From a checkpoint of a small mixture-of-experts model trained on Wikipedia.
Training: a variant of Adam for the experts, 6140 steps.
Below are experts of layer 9 (counted from 0) of a mixture-of-experts language model. Rows are named router (the router's row for the expert) and show model dimensions 192-287. Each number is 500 + 40 x the weight over its row's rms, rounded and kept within 0 to 999. Numbers have three digits each.
After each expert's rows: "comes before" lists some tokens at least twice as common just after its tokens as in all text. This comes from a sample of Wikipedia text that the model never trained on. Tokens count by the router's weight.

# expert 31
router:505573511533476505489489510424542543491510481538496499326502435434528483464508497541483615514494474535517437433524446481476414484431513477500459499495546492487504542507504468572507524522576546494448511482429437506538554537547484540571487469482468478459537436507437475435525449464487527460
comes before: "\n", " ", " The", " He", " In", " 0"

# expert 4
router:552564522534565532465518477434451463556465450478544473536418462486434536495535485563525464463505544564503499534498539465501574553599409482492516466449492528484555437539536495488504519502483481506493536438495474474548470481494542425502511568545519514505498480556481560501515528553486486549
comes before: ",", " (", "'s", " and", " was", " City"

# expert 29
router:502448486557490516433511527488452487478460552431519500428454539499561477485483545537533425479477487445485540560462530460490480487483579528563532454442439501482548499471515549486570503508493445497561464484505546529407523452491476557580449482572511450510477508510561433517532490486531495449
comes before: " |", ".", "–", ":", "|", ";"

# expert 24
router:469548505497498501564514558472525497484503505506431482394540500514593463452509538419488480523476469558520469444536521433548519466525530554555490498550537495481504473494483457451540554522483546481572463501491517494550458482438442551479517483494542559458504491515457516488451431502447504482
comes before: ".", ",", " of", " in", " and", " to"

# expert 25
router:446418530489485488505510452450510463460477460456506500419543531548533483487531509500521498537452541510532573521517459576479385587467485462480491509493428556467519536493549417483507558497498497468474495523537557502407558558535477520483531582443516557466524526563577513499410449432481474571
comes before: " the", " was", " a", " that", " \"", " is"

# expert 27
router:493512456531495573479563504469427509522475397474581525357472496448574581503492425505535584439533524533427496431421547513524464397455496501498506493473466504455512542454493476505500546534580495551479512501589511555492534534474530508558450439484533466510487495538467558453486555495466580554
comes before: "\n", " 0", " 1", " ", " 2", " 3"

# expert 1
router:562584514457449475527491468546475441486494442507500504350505509468586507504499476473501397480500548531521476449505554553489508432451567508543586506507421561497475530482572457481521508434491502523480453573556447508469427452455529538477577492492477525507439517507527490475452449540487501558
comes before: "\n", "|", "-", "==", "The", " a"

# expert 17
router:473510537510557423498489530521583530506512518558520476471454472510444541491467472494504532513529460500505519483437521504519517510611527483532520472478539496500477426517414513537503496509510483477473532475454460471503509554478504424562516498558520532502490547466483477426543459512573496538
comes before: "s", "ing", "ed", " of", "ly", "er"

# expert 18
router:509526486481482493523485510567529488518501473480456464554529496566399510531540532494462506455530478522508449465505513469508336493517502426482556488498457478529525441456475481468563493568478496491564488501460435468570520400511468518551425516471433443475483510485508478478419524483523513533
comes before: "-", "|", "A", "N", "C", "S"

# expert 2
router:510440556547502495531509482495510482545475446494554489461532501476490540478534515499470567497545439501506420548472533480526533541555467522547427508478473515521560509557544502450508533477462570384543577537569486531418510407494481538491470557541503526551494495451419579481526477524521559515
comes before: ",", "°", "-", ")", " (", ";"

# expert 0
router:480482502565494475475492479529519521512447513494483490505525488563519535504513568540451455491500424463495613562523526580492474520461510496539502526447546467545481525493529500482509526511495453471536505489416546488530384554570518479548485424456487441431524556578496456519470532486504430543
comes before: " the", " a", " his", " their", " her", " this"

# expert 30
router:450492461451520501457462526433583442463536441489541511420437480498498496490514547572553522528429519515560482540490496555458485558494515554529461487561383512504515540542515428481602528535500505444476465454501475560495557521542410493466506496542503477467545460443474505539538539478542451445
comes before: " |", ";", "|", "|---|---|---|", " by", "|---|---|---|---"

# expert 21
router:505475491497503520491437499490537539451536503541496427339565587532498504487547561481457476504499530544476560495511512454508559460442471526485460540600449525499453460479442526561522487451558461457520539471512481513529588539472449491446563502540530458556529524573464476491470538499468581499
comes before: ",", " and", "–", ")", " but", " he"